Experts of a small language model: width 384, vocabulary 32768.
Below are experts of layer 8 (counted from 0) of a mixture-of-experts language model. Rows are named router (the router's row for the expert) and show model dimensions 0-95. Each number is 500 + 25 x the weight over its row's rms, rounded and kept within 0 to 999. Numbers have three digits each.
After each expert's rows: a language model's description of what the expert responds to; "comes after" lists some tokens at least twice as common just before its tokens as in all text. This comes from a sample of Wikipedia text that the model never trained on. Tokens count by the router's weight.

# expert 26
router:563466464544487508507502491496479455518471442478538495501533483521498469496487555512479529504496513516440532505452502501495516484524483558496497548548559539487511469479540526493472512517496489515515481476490523511509475498462496512503522486547506502516495467444463549490498527499501454471
What it handles: Units and number tails. Units and trailing digits after numbers in measurements and statistics, such as °F, lb, million, %, cm, and decimal digits.
comes after: ".", "–", "00", "0", "5", "/"

# expert 3
router:524464483492513505473500530482512542522473513486496478469489458580525435492473520481433550475521483474467427498499493454509493507509522561480495477457500511506523486526485466517548524544483457507516486476486480557492483488529530464491523490493513541509510529476511469546509491502549464507
What it handles: Sentence-initial pronouns. Subject pronouns and capitalized sentence openers, often after quotes or headings, such as he, She, It, There, plus women.
comes after: " \"", ".", "==", "|", "-", " that"

# expert 6
router:500458493451484538483519487523505489528513503480495492487486521517485488504498512496476487485546500471506491509471528502459497504459474516487439472472511459506503502478503497479539516480467517482526515454500490452507490489503500507507478508506529548485476529487486507482497463529538456454
What it handles: Title and name words. Words inside titles of works and proper names, like the, and, opening quotes, list dashes, in songs, films, churches, parties.
comes after: "\n", " |\n", ")\n", " of", "\n\n", " Genus"

# expert 38
router:503473512541522538481546498502487526523487491458486491523529501512489486463512510488462483459531461511493500503496466492488521471481503502506509487553518463476516464543493457523510504481486475452535497478504477541488493468504448513513520473497536514484479489525491429485514484491494490515
What it handles: Place-name first words. First words of multiword place and team names, especially Spanish, French and Arabic particles, such as San Francisco, Los Angeles, New York, de, Al.
comes after: ",", " the", " in", " of", ":", " de"

# expert 35
router:502496511467474512534536468519508511520485515507485508497489454486510474494469468508497467505522472528510487500485514488446510490521509517481481509508498454511539497451536519536536510508493478501501461496519506566502537450533524476525527519542491487466488521485488517507541488466526513456
What it handles: Office and role nouns. Nouns of position or membership before of, such as director, President, Minister, member, co-host; also some mid-word pieces.
comes after: " the", " a", "-", " as", " The", "'s"

# expert 5
router:554532501478488502520522556523484487500466484465515511510519525558459534489454502499527505526471535531467438512505526511490478476491504536483457501505468419501522489499528502500494541482493471507509486485474483458450507506494491513530538492478502486486470532483438514514479469498517487470
What it handles: Numeric formatting pieces. Separators and digit starts inside numbers and coordinates, such as thousands commas, degree and prime signs, currency symbols, and year-initial 19.
comes after: " |", " ", "1", "2", "–", "3"

# expert 37
router:531506483474491556508480491495495520509475501479455511530475487523526481454497516518455500458535484477471454526431495482436502549458477515487498503517546480519533465520546497498519473497491502509497493469471531497521476465526508458499502505491530473476494547500486496514521496487517497439
What it handles: Clause subject pronouns. Subject pronouns and nouns opening a clause before a verb: It, he, she, they, who, which, and names like Williams.
comes after: ",", ".", " The", " that", " where", "The"

# expert 7
router:498504458529486519480487485443514533484484539485501500487515464531515493489478525506494492515490522473477453532493515485481468488495509531477492489512536514521539497455523518513518565507485525488510487504504530528483509493468496495516484491504483468490517512451513488495520483489484489480
What it handles: Determiner-led nouns, phrases. Words after the, this or a in narrative prose, especially fixed phrases like due to, the same, the right to, this.
comes after: " the", "19", "20", " on", " a", " was"

# expert 4
router:494504444484488543497485494473520495541490489515516540529523514500509478445484493493482445484528481521485506480483511504506493475506467503520510530485468474496497497478507522450515502527471471480540511431499542493508479535486461495505475529546521492491463513491444506497493476483532475465
What it handles: Table and markup separators. Pipe cells in wiki tables, "v; t; e" navbox semicolons, LaTeX braces and superscripts, plus "the" in prose, e.g. ^{, }, |.
comes after: "0", " in", "1", "2", "3", " of"

# expert 16
router:495518492527483533514519494500494494515468442508524515504497495553479477526523532470508493469517510504459505538479534482495526543506521507487491507511502482486501509452543486500512516493535495481508528477491540501490496467481498534575515502470527483545518523557511504529522483467498486496
What it handles: Name-initial capital letters. Single capital-letter pieces starting surnames or codes in sports rosters and taxonomy infoboxes, e.g. N in Nalbandian, J in Jeb, V.
comes after: " |", ":", "Scientific", "Personal", ";", "19"

# expert 50
router:495514454454476523490534488491520464513452446495497513458503455493542496491497492478463515497454477488503471503507470471478542487496476505551487494531527525498567512491471503503451467474504466486473480486460481490495517480516541537558486523494526485438490531530492450521495508521536552501
What it handles: Spaces before numbers. Blank space tokens before numbers in dates and tables, like October 11, plus signs and be-verbs such as was, is, been.
comes after: " |", ";", " it", " November", ":", " on"

# expert 31
router:522510486494510473563497510486491520469501506493529479513505479499495494519455500502462465554535496521462480520462510499486538503518492501501516498481556515543567482499521486490530537535488451499539458471457517512519525488468506533469529533510501515492514517544461546512524463438508463436
What it handles: Numbers in data. Digits and numeric pieces in coordinates, elevations, addresses, dates, vote counts and track lengths, e.g. 56°, 4 m, 7:12.
comes after: " ", " $", ":", " No", "1", "–"

# expert 44
router:493485515502502549482473501527504509515457451508524502500503535554540493497524504469463522500480509487511467476507494500475514515529484488475528501499523510481560557470568480507471502460506492490458467504504522518418502495537502530472556515471493480495465512484497542510509485475525493430
What it handles: Institution name heads. Head nouns ending organization, event and war names after words like United, National, World, such as Commission, Association, Championships, Army.
comes after: "20", "19", " United", " World", " National", " of"

# expert 9
router:528465489502515500480537487516466483502512475504449518521522503549494493516476549493432491492509507493453486551491553483478527510483563500520487457539510508510507494554486479506525511455516498515558501460468522501524456516524513514529508500487501520456485533497486495530508460509510487468
What it handles: Year prefixes, name starts. Century digits 19 or 20 starting years in dates and tables, spaces before numbers, and first pieces of foreign names.
comes after: " ", " |", " (", "°N", " /", " US"

# expert 47
router:534497490483508488495533503501455511533454481502465521496518522529470524461488516449446511522511501473473445494476509502504534510443467562528493487507525452477496547491521515496506450497460506470477488505478523463481474478519502481479541488454524493473470520479504480521514496503523485461
What it handles: Personal given names. Common first names and middle initials in names of people, such as John, William, Richard, Paul, plus initial periods like J.
comes after: " |", "-", " by", ":", " USA", " J"

# expert 54
router:512503501517461540474470504497503493508490506480460515480474519509525490473533462490488509516527524497525465482513531509463504467473489531528488471483522490513484498508487529534470489479510497509542515478461513510514494423505524535497499534442508513507508519530454501572485489489548499484
What it handles: Career action verbs. Main verbs after he or was in biographies, especially sports careers: took, began, won, made, appointed, graduated.
comes after: " he", " to", " He", " was", " and", " who"

# expert 46
router:552491517497459469471537490522470479476481490482479465517487524530527527490497544500492498497509480491508510523449522480479499498463473557543460493494526515469497454468543530489502464481479475516497499421490518512514488523503563563478537521476502476479493494531473485494526486541505504485
What it handles: Adverbs and quantifiers. Adverbs and degree words such as well, more, often, relatively, plus -ly endings (mortally, hugely) and year prefix 20.
comes after: " ", ",", " was", " as", " is", " and"

# expert 49
router:514476525499492496516501500488514481528497483487514502519513475482512451492479517528536540527495519496500506470482486492523535509448482539456456472525511498507505487472503504494515514485506490471560497518467575513478454440575549481508459512503508489461501491523469519502488500459513479498
What it handles: Table headers, date fields. Pipes in election and infobox table headers like Party | Candidate | Votes, Preceded by rows, and day numbers before months.
comes after: " ", " |\n", "\n", "″W", " Party", " Born"

# expert 24
router:494494506472453481513530469509524479473497509498474499452497508521577493487486511464498479484498476511556505527449516483513495504449482526519466497538489457487510498486477474485485453509520494498515490498502522497503526493496547516488529500495498511493494480533520464514490492514505500485
What it handles: Copulas and predicate verbs. Main verb right after a subject, mostly is and was in definitions, also born, located, founded, consisted.
comes after: " was", " is", " It", " which", " are", " it"